Weights of a small mixture-of-experts language model, trained from scratch on English Wikipedia: a variant of SOAP for the experts.
Below are experts of layer 2 (counted from 0) of a mixture-of-experts language model. Rows are named router (the router's row for the expert), down (a neuron's output weights, with its number) and show model dimensions 160-319. Each number is 128 + 32 x the weight over its row's rms, rounded and kept within 0 to 255. Numbers have three digits each.
Before each expert's rows: "raises" lists some tokens whose logits its average output raises strongly, later layers aside. This comes from a sample of Wikipedia text that the model never trained on.

# expert 4
raises: "en", "o", "j", "as"
router:088145190147119100111138129196113145176179151174151120157159105113142133144074141125116146138110153087154129141130123096089125118129137168163099133188169149198127128110135092142215192138176107150105124110107135156112115195152053115106156118149124139112101143164119107156100119132067170070170119172170088102118105154140152139138114103107175147080141134195113162129102144125157169107151106062126090115093119137119096109110124113201123082131172174141133141159158148092172147120169147
down0:106074147133152119157104150146158129207149098097143175095064086128130117096219172146142137107137108141194094150186094172106179138098104140149138104130148133174114180164134124167121133114116150178139089143082115153154141126131118177127109103189150116139161128114152107110130104108103117117155074116077169084130168177148191115138133128142093141121108142149058152078096157122150107145174134162085121106110123187167122133173162137123171108085136140148187074159089104138090077149101090
down1:158160167167101145103152052121126121153127151129095120187168110127118121175113070135166099090080142086116113104137085076157085096134192082113140143143100108156169135100115122106101174149158173145101139142059134165120096126139091144159142103124180080103108062143125163163135145135136121147131106133108115120098140082170114131196142142174127085112127153162158078126112122112110128090107132113150146114140138113118112116121111118127106154083091073123087069033176199128133144127147133
down2:113127087082122108143152181148137151093095169128126100204120106136141124110131146164123177167110154110136115089152112081141066115112182109126101094077098091104131129077087124108113165084164119103143103141098186139094183148126138146134091165140131113123123233133134116072162109136055113130117117139098063146100129134119091125120175197115110130137117107073066115125191143138090084078151132130120099127088123109151120134189172143092138096136140133110101135101129111124187207097084158
down3:117132127106124119075084120082113137109146161127147113052088170064121185085137143096162114121192127084117151138115189171119137148153209083180123146106100153070156101117090173115115106083112144153112153143184175143093102123117141084089134100130125167063118130177130189118102153154090093139100109110120134123139115157146096139141141126168120121136071076177081154155054103139097166073095124118130090116160124189124116162099172104097142142109150159082128162127106052109105106105114099
down4:123161176128094175100093178141165145128092139212213071121138139060179169185122172143163120166113068138131168129144144119185172124099117125127157093037138032154050125132168118132137160132143122153116093084153103125114125108172086141159147145100092151119104155128132073160110147137063147148126107080152112137170150125114128127128125112074109156157194131127123099076115098168148134096080148113064128127227097101069111131105127167122118185073099102152106149110122143133117184078101088
down5:146081176084129141123096137083105162139128140086180119175093124138117191135150177076115084164141120146057145135109169119131118147200138177121176150107091197139129118081132050102044179122114093125142126114163106140154153154115114124113148135089092100119129126123116135089073101087168138188152194141051122104110116130115160142149101132126123100081191118157136131096111140152138086142160133118101092098164174094149105106119124144155157106214130137148100073126194148146145088135128068
down6:091158102124130128089124114139147097133065083126102179124213136113081105109127098142152097151085151080119116167122131146088102150158127135121187159116071096093140180104100083150190174142159145186149120143186075139135142114056167094178127123171158137204133169143165140129148127169143131097180126095155131073094106109067170163154164168140144165116129108148097152140128133087149063132126147199099110124095099078151111114120118111159181120168166133131213207151093056098136124105106095
down7:158156123128178135076113127159109110123158116147126087174203101088153067100140119117189147173141137142125150095127108159163167164117145114116117137106120097107156074076134175156085125137178126124110113152083192072160105126099160132204142115146137151151129127080106121148159095103109059157204067078057123129064137088114160099165115152105135085167090089131136131163158118133064177216080124134092149178082082122148114156185124128111172073186140086088134113165153131085094096120095166
down8:102138086141149099117169159137102139146157157149142122122081124111139176113150190183092138106080153199109118113097106153184101131116079130128085172143123163122122118147134206172104093106170160117118158146174034219143132156100086138149132092081125135127162177161097107069124135128092142127106118117192092126192117169136150124160133053118129123116103158104166100121229169122181143192167092137113155094139107087076119135152149155102125146125132137145152116138143172150108147186130192
down9:100138185064166124159116133133151157092154107126038081080046151130124111103122149142127163065079123152121144134095022117111125096163109191109141075129131171162113112148142104164152189139112090137111156098178106156138164164110139102125096100124068136135155156145084142091122067155181104077170111211125106151153131099149166164073147154113192132182079073148192084102116123124166108099166123118120186122095150142106107102105113118108138096096150108140117126169086182108168161164104208
down10:113140101160150158143077155082148105126151170091177155133085081165133128134125155192097114138113153100165131136173170070126124125113132144207140123136121121162052139063153064101147087116168179108136110110171136112214127145140132091149153175129115156158174127159133110166129185123125148182134097132117093082118097180178100105110122147178143179045105122081085077124125105160179154082130110151146171139127030121149137191122134121085089108144142185097066129128091160184143145159147103
down11:175194177120131138144159114103121170109171099137147173155128128096101145114111075099086085148118111134115141096164135158106167118204164114119052124178156121089128192154093167130127028060121140120186126102151137180154137141133188117075171120101182169203138143143124104226141140140061113132154104112143154115124096172089159158091099148129112120116088157141150159117158158073152135144175190109087174124129179115172123121101112108148136185106125123130146134072129109198116173088102141
down12:153126115112188163166178115137103135132114144138120136083140115080131094070132150098145156145137090139142112170168144057138119095154134071158163151149139156077120134103123118145124183090137121138146125084082076099117098094120093209095129124155098078113160121100084179095121166122183124089124169134134120117148082096145137133143124080145119110078109169135112091178118093128152166133105109116105067172127099125122105158139170185139168174173107136189140155090133161098139163131108110
down13:135155118133113195129085157101136121158102130130096099148122098121193081138131099134086147139134096119186193086147149129090074113083104151167088206101164083103060086182175121114139143121081125164115108163076131193125133106126080136158095055137153153106123132155166056118117148135171092132181118135112150158181183162101140122157045128159168116132100117110171095097100155134111136080109169168044090156123147154089162146100167136071167121169177189108102120157132116047147171129090100
down14:111132089164146170100113119124188093077148142098130155134093077099119051158125119105166139097134146122150142064097150125093168080119174191156123143047141146152084099158141186156063105102123115103142129069119103139090082107189075159122112141086154131067110168133087136137158075114103127064101124127099155163113115126113162121155150159120091125104096121072132101122122140159157136118125117158100150085110044175157112127155081131166089149125081190153153115145058152087107152131032128
down15:081093043075088107199182172119093098147122126098160203086155157101182146121144102088106103108093129117100152120136131165105122140108170148116151164150117078144106102137126067108159098133158109139144127093093172118142080101152075114109107082132197140147152103121191117143159147151134134147164121162175131166126150107140086104125080082131158144152168105192121089111141132178133135128139116153152118144158085121149152101101132091160119084111083096109186193096157179119115075105109119
down16:104120169117116091082175152184159165125154136114145182155100129097166123111116115143115097100129122144096119111164090126158077158194127069136140117092105115170086158096129137120168125083120117108145113099149142108138173101142072107125079138126114165110138084094096132118105104202104115115124108114109151068147079152093148181145101085169079151122152071166078133121120160118154096107161164107128081117115080130067083082105114161134112176152105192121092159045096165142070160123129190
down17:128109152144153117152086128110118159113156153162130150129126144048105157134175108104154089096120153117108129088143106169077140151079088123134092122116083079151118167101082167118107096125077065202082122151100118101174146091112114176169098118160119126147097100133155110112175098187116112115074144163162181173116091101097136068122153138118071107150107071093095143139121136125108180104163161111082053172096138112144137091080166104088150173159151105088124091120152141141140168091108166
down18:143117131124122115120120173100151142128119168106108071193153089131162140114148073152118128110116110157131137128196122090130088110147146063119163077165108173185165130172146102205114121127090143116087121160137179106194138157098205125107143110119130153103161175125138126114109169150128151149190092183138193121112107146121197178113180112153146111120123128084144114135093152165071118106130134087135104083115128170178085121100154174140162159159106120121146162113124131141122181124143119
down19:144173078134096159145151132105174132173088153098100115063101190164119103163101070181097121123170134131074070102130150178069111108140120144149186162123138098160119088138145125113181104083113135186095118097094123133150108107115162130104134120206124135152120150148137167106101191148107135108128103108100128077129115062124118098093118135172108105136157097192123096156128146118151108187125126112176134146163099115143168123074154134185156122104189129111120079142127134067161120097168199
down20:150200110103125100133114127129114140145089142158141117124118165105153161157131177144146182119108105117117175098141197172187126117131144082140138109087130106096141110125118102120138088104094081081138168093172159143152124081121137068119156135133094106092108153141108166115171049141134090153075154088123089142103101152153097095117151152096090134094164057185136122106137086140111087204067156128109117207149105073116147125149090182131123149109073125214141109088096117162160146092061121
down21:145124114115121074123150153129149091112164110128160135113138152055086110147129182057126080163114096123161052188079186111131051198177103136177139088163112079145119111116121123117124130112155166091178163106117074105117098127142085053159150150159099086144135170053119131172204117116142095070164108049162119139128122181181125193142124111128113130148153130183166174114069132154145130145105086138042068117091152092127140112142123116138156161113107079100167115108148151135138138106173125
down22:107112181092099186114093161132105128078133170138067131152152101127112124145101171218138146149112111171074093147093145110180106147141137142120100142118115116059157080113156190138127192102125132098111134118130120079152154146121157104152128162087148117151106133088183176102106113130122112113209155142121130153150123130085146114145094122143080139185105118106157144155074169183140166125134163129145132167120103185069088163185163109134125135146122134136173135142152110129173101095158173
down23:134099137128141074175123096075111141144121120145150097094098090128142107134144171112166117116177095103179099156179099056099184100142108174160118078110090097084147160122151102116112152155096177117109172150096115137054134132132098109091109165147127089079202185137089141113116139095122127126191149145099122096089130127203153136107168144152156125087171183154112129132125138190079111081106065204115147124186088149089102158135139093130143073033146072132136122135091135113142056165108102
down24:162147096152106126158111140087132106130142097205123123114098147103092120150077158120072131116126104192087025130112103149156100155093123140144072139105139068096132129081114153129143131134149156148071055125103138083134229135130141156149159108141156119147139160135171136109138166101097141135139140166127137105100086094191104130051140108145103094133106116061095085162106123133144173108139135129187191117107111131146096112113135107123080140102157099105138172133124101145147105160109117
down25:163153074092101119154074164161091134093121117143084052144126198114216123130068149158066112139162127163142199088142094145091153141130113119177123124162166068126103080149173138124123114110126123123110109096058115152114082170090131086086229127120153130136139129146138117099128092158168138083129087194181136107128132148144104041114157107073148096165178134097105126129079142119155148093159191190125089097150107171134118142107144117059152134102119160153080086090081076173161086119122077
down26:146119054158102083175142125190144151075108128162082144113098173046146164134145105129080125162169118136117121098141181094120173154126128117164130108116127086196127168122164120099153104104155117121131070127184174065104070148143161122161092144183120085119107136071149126191113174170121126123138145129113156130165127092094106127139146153105194160156112135139121136174184091079107139152071133046186134092086120105155154108149106131142181108135104136169140095120081169117109098096189094
down27:146125113156145132134137143137134105127081159082144119141098083102186160136109188130153091176146167062127088125124124176168125120137116118133236103098129115152157108128111151138149113166122117144119159131107134105154123165102076160115141153147136159184093133154137164092119207127158145138175156083147160152159152106133110115132103105194171132110106131094113131142106189099074165171079101181130096160125155116069117095146107116153083168152112168168154163130145131147211161101177134

# expert 15
raises: "en", "lo", "j", "is", "i", "it"
router:077109151114115124172078120180150175136176111203140193130093110164155143086108087149107177156149088094127162152139135149152127136139172184069121082130110131161184122125109190071143121066122136148103090158145111126111150180139191136100161166118100162119147145077166110154140127170092105135118103207104138205105138104147144089119057124084120110109128118161116131208129152138113148071161105096100102125149126159063094191084104121124149124172141140129172122130182080077122153139177086
down0:108166091147110098105157113148129117138155143044122162077133137108084132147129142148137166110098151056137074161134131145158106099122140111156117101181165142086079144165109040122056114178098141159124117112111105134112132087129100119042122046118183180087149123061178113077122166127149090133168134148034148099180164177145170091148136081152139127144100129186099146071109107120148120107142159108128150109112140112149172137136120115144147109079125119123118178186094104151150127162077099
down1:186146131120069132084116085127196113113107144122082104124107117132107097142136124152089104118080088102194090099137155084132151124101171139129085158149080127068139155136118124094147102140200096117154186135179118156129099113145110146146177158111156155085057160127083157123145155100184068124150073122078152108154125139141125084161108123185102199086105170124137079184226128110123091127105134155131190135144159163143163147082128074119093114092119139091067027124163148074132113187156098
down2:103130097192149134186120116109179155117131132150129115169180140129168092167090128135158141205132156117084187094183187154113107081111148115127113153119079160171130089050078103145151084179039116129153168144078146160132174099169104156119071184130143098135122121160136128164145122149177095142162113113129118154154172184120145097140155172143125120091085102122157133172137141145123116138127142173160170131181106153074136122149146152145192127117142107185107115105144116153158186062105116
down3:142128065090145143061113175133145154165157090082178117071091188105092154148130110097122122149094134132120149141071116145112122144117122155083128196126154110087160131156176161112114137111123152100077113144164150139172119095154140076126198125150132154109136152135123180065079093195201116156118157124099048109135138131137156117161100161149074163136104109161087095172071098118167159083062092080064121087148131104130114147137082125148125137126141140175092119141152134128141077112112127
down4:107183089103141083160062125153183117168153128117139152159144118125155164210134141112136159097134110154203104184163131111088096090173134107132145135172158107099076113146115113126097174157133127119129154173129156147130137141128184113128122156124125125065083128136099154142107119088126139106155188105141168109115170137111173104120123145183152120137142183155137158156196077148079106056060124119106098081133096087102108130127098151124104133159123118145154159160114164109126072203061126
down5:114097170123106134104102126137077116128136080155077083107109124127132117159140139094112105151176152156186157175122103136117154116190088170122069165133165149140094072142133112136148104153178152164120123128103120127125127173124072166162159133124094092135104125122126168140102127066135178081111170101192164142136110179111141142130154156093084117088143187092102163133092149182097098104147168067178099111207116130076121098121147108133172053106140185146130086081141104134163166158129143
down6:101110153149173161100098077051163170125115141158058124055115081187116088137111100074158122110073104122114102143133096144089163136201154145151121158095128145084063169134146163122077158131103122118091097108094141152139164061170107086144150098139116056140117188170177161155112106165196151117122083093110127108137129103121159136103150175173137150186111128136139127064140122172077069161159117110137099149139107109082147102110096137136167148120141151153173146175146121143047136141173128
down7:166115095114139160137208147146116168141112084140119111144146180123128156092148140164161066108174199142135091139122108126135114133174133098146124112110123085142145156129155106131083137126128042141115144090104185083190092167124127163126126075114162111112169164137104105128190084184110119095131151118084160138085088099207149147140163124176136157115130094118170145076090134083083118174080080092096151124171089164121129134151170169118083127094056132144084185142201126178114130172127073
down8:098059135141116141142173119081091129125178138089129140127154144122166160149149191147165126140148110194155113112132058148184100141159091145038056152123092200153074131157136105112177124119156151151043109164128081213105141156090105140135138127090145076064104132183068061056162156090120136112102132146136103111179120190107110153120126102115123139096143153124126097144150114128130153148093088129142158113118160106086098106134133149089138143156127110114127184093138119105178167174114135
down9:171150181131120112147123133103093119134214106157114184177167109126062143139140133145123117086077174146142102144178126133141130109146140111114174092183195130140146141149067129101109082074126068098129134161138118106089137107146052122124120064122105106144135140100035179146144113125086142126199143107211146137140091100152113144123162167127135180162104081151112103130124128172175132147109100139112097074098086148124095135148085138125179160116113129137123094090133153189130070136139136
down10:131108133162212061170110138188137079105136172130164179215115083189126104115127109184157090195174101068093145084130134125178114163118153110145127166118121085161135118130130097125151188175144144150146128096194121153121113123131117111141153148128143155096212167097137107119086109168108094211093119140089136156121105167135155149086102080170116125117096126094077151107115123135119191150127088076112129141163135142091095213154122108153119108132165120104100130062188156159146166097119159
down11:126158106134138118187120146121157105132149128107098073155135192106204144150116128124130111140152126142117137095127138200138154063122100163141077138121045143105167145146113098123167109103118082122143084142213135085145131130126180188170147181130157172133150113103130111131108133120117150114054089076111148087093072133135065116134119133124078116075152093148140157142144180104135093098088135094118098119124131180181123140124127076069085078182136165084171118089104139164109141123171121
down12:211085124117126109124115153106089150110143122128126136137133114065133103141092122082095139127107147154165157155076149144160086089135164111161128091139140128166115166134157108122055101209137076148150164131117134161106121151165127139131102128111124172112164105136107116128154100103132170116153158169146102091135132156121130133179122131145093084142093196119080147154123098112170112197116110077129154125081112187100159161070131129151194123193144114097117146121158117157136138110082152
down13:070105169063088096121129098120172177103082122117073129136133213129173087143105128147128132133131149121100124170182190177132119134079111164192180082116115122106067155126181100074158109052088144129152154143096112129072090166106132045122080140112117157208162135173174153109108163124128158090093100117116182143111115176155142090118114067128104130099115102190169158090100107144119154167152125190116109112086127079186150107045162107091129124124163119165128144117129154171116105150096110
down14:164153149056122120142134123097103143128127115149163107086119079198085123165131113108181066078163126129166131123140158106077179150116084147154104098100125192167153112160133124145132119116165152191141130110140162150178102125113059192140118100092131160148130164138086116100088115115106140104106107131135160155118183113174166154117146158081124111093140153067121100134096149097144136180185123149121149086098082109144139076171134145156158117164132181159135139157128085172157115125098100
down15:135093110112098078119147119132112140100081099129117125112172140136120141146113147132147151116143119162103102107175140144187131186149135088084156108169193141181114145126142126078143109053169144108129061096121139143136116162118097147128082087120144119096079067198111089115119126154135108198147056103157128152126169117091096076097195114152150168087102136124121111097153138145123118126128125111152138149113098077125102082127097143175095174178156136106143146128077073164145137135106085
down16:116059091150085148099134098103112084146167072174173192093088088147117135128163179158129099092132139122131118093185172196156062172134100090120091114110216099161167119117083150146125096142132152139126054078119147137116120136132200078088098144154108144083123142147110154120131079181115107179149182104117155171128145082113103098150094090156098188130161097056110137139122153154124123069134159163152088079185102139184093164122072139136068096182175134064084141160137163102050134132126115
down17:134155127126126074136189115154122112120187082137190136137122168140052110160085131132121089121104080164169125136187149145119112166128114127095198183140104120127139139128078127079146180130107147058142163154151113116168143149081107151119112183128059120098091145126152095138137124112170145069162120127171131089107129136144122134138130078085108088153133115161168101134132162160098131225140165132072103135132175106127173134154116099125137136127131142151088142047175090052180125138131137
down18:154080177100129052097140080096155156132126184101162094113127134119158189159123106094096121135104119127159146137192098119137097138089141154125158097127097141164144138175166160104163071142120094110055141111081143142153145159156148098110130097110174190125109130123054131115120117134106123185098148120112040162168138156096178187122167206069158119136145100136137156084110159183112154146123118155137137148102176108124155102085095168145118139070147133204140113179082114197159179052080120
down19:101124149145091121112154096123188090123109143150167139131086115161125104111104149128087151144107121113139130195159170128166122157120086131186170175103137096132053130160140097131156064066092181137106125094120102149124112148140114129076124164177148088088182096054178179104100172113099061136143099049094129124152149135103110089131081146145113094112133085172124122157057171081088100199148145142158162125103140123065170185165120153059139148109150132155146136115141106064064119086124170
down20:166180152091162045066044219123121131065085110195132107128144105063085091144127181091096139120163128178121113170140157134138155118125141098096078150160106134099118101134079112181101126068137151073111110134155114122206155100152072070141174105113143170127123170126097134129163117087144091151163148120191120087149116163164106133108154143170089105104182110162145185097125083122090160192103087043134181057160180133080142132097072113122071141139133162200205101090084127168099121090077120
down21:142119124147099105098081119134133145095162100159114144159154131117177113153092120167134136104132156099191173168051062069127065140125118105107061136146118111119128118179076136137141135132122193113113165117148122130127121126175094100142111102184115076121144099091090134192173081141162147139148141159108077147116119169140116177094088141150104091158150117157163151159094233165149177124144141118051134140155171147147095095186130111086173161121143069122160160079168110164180138141127156
down22:118087146097166153144127080135129105143158134154139144174107107113138195125110131107211132176154100136104073143091167144131168119126191139124149154169096111143135119141182103103124178113199123113079121116149103089144200140115120130134190133147123184118130101080159116100141158118121115076113127165099139142109186134116149133081115146114119170147101115172095168225172047146120108142104150179068118220211135154074121120150157139152141183115135132131130132136145102106139149100116093
down23:112110115102137148171167100135105130108144169225143080114134075143153077152152147133139125172128082167150161132117111139096113122094124084153222213154122149070089113144110021108194046118092082118049118192100156142111161141140122153148143116098157147087186177185149140146092068082124096129121079126092135130094102136147149188147123168189087092082140157099118141088071098189092177127115137136135174135136136170053113074177091150125153171094145136060095136081121108127132138104110104
down24:141136135185056141119119155086113119107153106150154147122128159111136095131108148079107119069114117128128090136090094108118117124112099137146110151101124117126140135128156144181197156129120099113136164108147154132094199122085117080155158128152148099119105171140173145075145190140116137168142143136174078092104183109201112126083151126125089047122073136096086124079134089136104164137096151156150172110136074126211111124139149121141106132109103065139120173152119081202097141176152158
down25:133107109108131114135145111153141157130152110127113112159112167087159115109042128138120137102130137134165134076164128092064161074145166171176118052163151157131169084148108147120095124158119096123137126066103113130117146122104069140146167181145134118119156117074183090101101144150138168129119090133215146059130063086119165144149118081118076109170172129153094128044162157111134176146137149163104076136174155215162142093108109145083120138128108100144071149156162086134177148098095049
down26:132143127171141133146138072143137121076113163130107167170054157171197153075138148117135147108155084123139138119109109086095176159156099147116194038146090101106084114141151193061103084110122128161136136149105145120101111100059142168124117157157157083045141111079161111147110103114126085149129138157193088162154150133129174102075110188098112118132182134112145135130158152158111100149108101138168101090121107120149075151123100229164077107106184152160144091135095080123098129127110151
down27:120079105115149121130121137112200143121081104091165057172205103159142157117087159124130070158038165073061122128072178107210089181110222124094101085104108105152101162150146156120158111149123119226148189092165125105118098147149124101106121141160113147151155054159154114091085122194142123093103148107172106115145190094151119129145142151162156126126146152125110128136140182099067086120134125149197119132105182174122103133114103155140131112191099106099136084143141144121109196142079131

# expert 13
raises: "\n", " –", " -", " in", ";", " to"
router:144143120133120092146117147160116122099145135129154141165134144156178136163080107123097143084215177131106154177112152067165130080138135103112115143136100187168130114143038107109185060124145144101147159124122104123175093148105109134085119082177100104136088141130048149164132137161086136153102113099100142138096167118142143176164190100064144081080156095139089155083117167086146054134138110099150130107122129138119114148063153135156097114096071188098170118162150176128127138127103159
down0:062190135092110123112144124064099181133164157123123120087163148115126168098140082203157167127137093162111158094162145169120130112126103214087095136153109141180170134136110111161121195134192150130136088151105146122132082112172119112151167111159091081175132159143160116075079120086102119165139154127118153113135142098172118232113148109095161153151126177151132082121143105143100055198130123107118127152071118170141145140145087173143149182121131097101123133101125097133099128166167197
down1:207116150148064167208095064128187140123094121167107121113142083081060194130072086086122102138106165140102126108201104100131095186099135144098103103159117120146099123141125102112133071129135131169140094145133143142085102128195129133159173141037174123174118113155113197145132135159173144125114101090101166114088106082082119087146106160175114133104158179157142157127150142084128152114089176158094097125130153145144111140116128094144147139114113125160047107100118134104133080205136086
down2:151132174141154102122111167136153115121082096165132123058122104121128157128044104162179154184124041133123129189143119178079101139106092093139061054119175161151130120145034186105192168081093172102184132114145130161079171071126049161115133168138101107195104115157128129104150163112124138132157105117140119121160118116106165110130211161111153120103099076102121094129094157137138180107093161130105118148153100129138122161099137152115175155140167172187156106137098110127105208087127146
down3:133109180169152112075107160133145155104071163130171147074142148170134106200143141114085160095087119135109124126156144142111105111215080126110153176158176128091195072107147217156082111123107102113139124101123104145134109118140090136146179111090122133136120133124116146070139131159127152128155144123127161100140118134137078087128136145184154123167139151141138093124114164063106147136135149144092108089168065167128141143125154110096140134087175133120138139119123078105103158164129091
down4:201139137101140098145151155082123133131068120107178111127126147147106188125147068150111088115147171133139064144144136158152146136127143118137191115132134177111171122088063118154067094094064149176131101152127189129096133071059080092104131110188124098117106110141118098150184167117141155176115109086118132164171162105160087154106133101133095114114092143163133150145148098149113097099164112109114124142118106151116149070196141111086090112142072115179129153175084131160122156120098146
down5:094087126103119165142128129109071163159095098140180075157149047164107127120181162110158091091143162090097113157129194167138124176176124120102155213152165131171128128114133131128086085163129115153034164102166156095095106128066125127113129125130104177180142204103130155147103095093143168129094124140154127150122140091141089191119120212086187107086186130103146074148170079115116057127142132093139176126133137157147136143081136082094101151141129148067107146156180135098181127118120135
down6:136135110108167072086050063122104142117086127179149125111130157169072125106097100135122114177141131097156101157077108147113134081130078150128108157080116111144136088133186158116177124141169148156177152132089100127142124132161124133138095075133102115185159167112131123122107132144150140118158136102096086100093108106085142105125091173097101102105117132144122111118091148145171118088146145178103111146087164102133128147186118199148172123146130153214120197166116082066054174140193138
down7:166167139145123106149132064131120192131131142168097089170120147126115159170100127141153109181137106130080095098122179097167138076187119121095115123127172158148149131127151133170121114158149096082158157140152181084171164149135098098175119111138189146116162095112103119167138081163144087102175099150102149121113128118150208158145101115159148126148193098136106136105134129158208100034107148135180215074128097142104150132128144113121107113130087091052178111179159147161132150154121124
down8:150079128115114076120088166142102111142158121140097178095072097112119180067113119109164097163174135147119147088093068115150128080159071155096156136102061117110118157074161088155114113162079161140100100158097102136217161137120124111118120145108203166129133106136116112060163161118115185155162210146123121121128101155134140156148075096111126135183069125139176161176119146088117133220117095167170114079136132081083094079143154174077152126139121116149084146129093125117116078094147145
down9:123114127130154060121137177050205170119177139151100144129085084050150147114100141123144124135140098100139099079136081101112139123072142201174172132138070179117086134150130097147090128093145095142124098044175108114109093202130215132103124139125135116139093086181122113174137153194093134070222100114134098116092106160119126155101128133153116108138113023128114114091115180095140138170096122192091090145164081115120151143157090190146132133140146135138047085169172192184130173107110123
down10:203144137199091142120105125112179121127147100107137157135088087119123109093100094147179063139149134144139157178120100126120110136166159077179097146136082124112144166111126123083101091123176091120111215157137128181206119138064136122170097129147142130064120107110114182148099088087146108082091150168088157099134040148157161101153189138165165165115138121082071088158138066173108176163125151140113121155128127074126102158180168152092143135116196114120167117168149134165118149149162102
down11:105121170144162147165127121099111146138115125110118077103149163131143085170095152130062107148158121102109108128138197161144098119170150085112117097167176184110136139148115096125086090087113115142139153183183081106102116119146104182131170124084129101079148149149114136151112174172059095146095076125078092068098124117151128140133123164164084136105167097181078153141140132072155119139116209141122144095149149163144073137112147111132149145111077110052141168125107086133145159102126128
down12:177137100130199156123135092075162170155165165145121126116137107119106154175097136132114094142077138151102145145116135143140112122093127136176082127152122161150105131116121132095085157146173154151099151118096118102110173099091096144126101152131156074121079126130159147096128141142110116135053147164166103167136035111154123162117126101156142093132088218150091117148187127132194118126112107133096101156069071116126160185132145044119095118158139148168132143145181154193135145127089110
down13:241145138091128096141163103130111110128125127087097078137119184173086083088166121133130139137099100095131123115160143175135125086165133087123070123163109174162083137119167063138171188116147175161130175143113157133142124133144140122151180123131107154126129144181178090147118076113109156056119120062115127158148153160099141161139060114155163154135100075138106095058106119150104142077130102160128150102122052133128105132162119102070106142132113203159148127132140175149104161091107144
down14:130115127163140148117110090110148113080111145099099168131059136114088081112162164125119125106171156152159164138115179128096190100165188132091131116156121123087132180127140165101097177120158060069106157093108164128152114131160131134075101128122117163137149161077092109097139157195148104078102131175148086051118227121150104126126124154121100121194067152138139105110138126130084113134134145135130066127144072188149125128110136194136119128102159149135138196145117125100114140117175134
down15:126105152123094101147165136172138159133106131142158103134102210150100125099114141068124150081077135088113129119096144188129127143114124175157104107117069164075094128133142132092154104134094109144149104108164191105169172121094101174093133102160063135086135108127154118058143099160073141107135110103161079184119104138134106132151163124127117137118086135121141146155063111072157129077109150159170146151101134131125118114118131056159110062134164091126131113134134149167140106191108185
down16:151126101176115191145142087145115084126181088108207154156133125138189137142163177159135120098142096137133180093134144074154079143159125122154121118144090119133096151163084084084083099105094135157147082085170144125146123090131072116107118124182128186176154117142109211132106151158100119104154144110119111091116138182158112124156114129206151100097097187103066117080167157173158159157162131096111123093183118097150176158083110139066120097113113130121134076172068093115080130108118169
down17:209098114184171101157155175138114135150131175113123124101109137082142132064133116172103167119147131083107088151167148112106160118119131146159140138165084099145120124048153174148080103157144128092152120090136153082160201147088092148104104095093112161122131159166065058067113117107144166122056088225147087158151122114086140099144115053171113129119106119122108149150143116151128163126197144129124075066152168154166095150113097152149198131137154150128112188138147106101168102108097164
down18:110133144059096115154164101116139153121113136113087135131088158116120109118092109091142109099092085155088066101101116148086100163119138149112082116131116111148193141145152145105111131092108111155135093133101203108197118069111133135138135180145158140125104139129099104061127128188119152129112134091066088098124142087097141084124118186059083111104108139128093158125116139143210133123113099153063147099086152129190131128101085134099154168170151138130118105093141113077143126085140103
down19:098153136131116130122100163152135127126146165156106120094152184173165050142181071115049106132206096136176109096123153127089116116116169078125176149111114116125083115111170132073121084115178143164136161087161131159171136137098135136115108136137138110079158107099159182107066104051123164085176127134115111115145096089137206136085162148145090119144138094148098138137158087077119159168123113078128158128176078132132146092108079129099175144118132169091138132119136106142141107121121084
down20:127137130115125113139131126114112142157134199142114089170064102083131112159093178159116147136171152117165125094119170118151150116189087127106103058108111113170139130136082089081097073154103101162112087127162132125131160120176075136115109126124123146078139116133115121153200098176123136120120127113196101124154139132118129196070158179105110119124103033140113150100108128102114123126043089076136083039133075098136157190086069148102140106114090141151157168109135104196176118082091094
down21:140081125160081074114126149085074059136161163120144128083122138081105110162113108152121142107122146189160114086162163110144101122137143127117097123151091171152159105211066141171113103138155188144169096123102179135145133145207161089138169179123108067167109121101138146150172149135137175105137079158112069142113138109210158117186145122160105122129188097195149145156137142172088141196164172107108139084044113124085142112106161139025133168145125115115132164075153159152106164165123124
down22:085126160127147104148128097062171080211118144110074149124144113167115139095117110136113109119183139106134122120125134114130152124152152141161099218138104130158158151076158082087113145085110118097100116038131155156123159147111136112123147118113134120178070140125114148143068105156076125141059080127131183141148120120141156091134193126149112151143092166128132071172111120203151112137113150102145169138102130113121122144106150129121083091054093157097160079166210037141073172109115114
down23:099123099100144041136140107163111105145153144113140144102161202102144086125149136153095127141106144147092102102144126150118126138047178133144161132138108105152103109163176124128143140071124146095066116080152142178119125129134172177088131161153072109178145155096234078153112167116119157090173096106136109187156136179150094088180107124107163146129132161148175108074072107153195104134093104079143217153158122171103092159090113152143171082117139128094084144099100183128149123153134163
down24:137100160146168175140115059140086116114128153206081170145175134142158149120146170150123172182121106102172054108102123085094160093088087091116098136117099158127138114073133167193118162165150153126109161157147179100090079133081082146141122155074182184160143120129145160101105095155126094187191167149117138123111148103116058080118118032133166124125119101156134111091091086123145117157060094139092107158204168157204123153128150150167071126125095134146165126096163133093121139173171121
down25:081156134108123171160146157121059101127136106106113174138161113114177167147123150149161099080131157090172176167183146181145131108121155161168084142137108129108169101118117104119105158113123101102189228092106144145084155134062140102123152131126140109168180130126136108143111156124130097183139090183226110123101102127154219083145124126092133094181165124140154118137080128134118141148076081165092148080095134231095097144137169126097138062143134163111064095160090118170137048157093135
down26:096137148113136093102088097075131075114129149170157145193126130143093095152123121145117201133201158127076157152106092134117114151157161124128128128117152069147099185171129088089176158088148055115133115165144109131176129104056135172126118188122092127075158135122197122177134134107145167193143108167146148174128128114081122091094117115145127156147120126128173095147170195201117103185122142136118174118134108095165168091162150116063147138126138147098132154151116158151121079099173134
down27:142154071145106122150077165091130123106120149174077100160142127109123027133066144096099118147166180150169096067113148131152116116134174102171157099166115122110185179121108108093105136164130119084129176138106114120128122198123090138118101065169142156110127164120095101112086157078148138154143095117122089127141164085121114149110147148126199108080182115140132127105140172125162126175107151140177131079137178124147145060144149090110089155140141035133173110109073139116090107118171094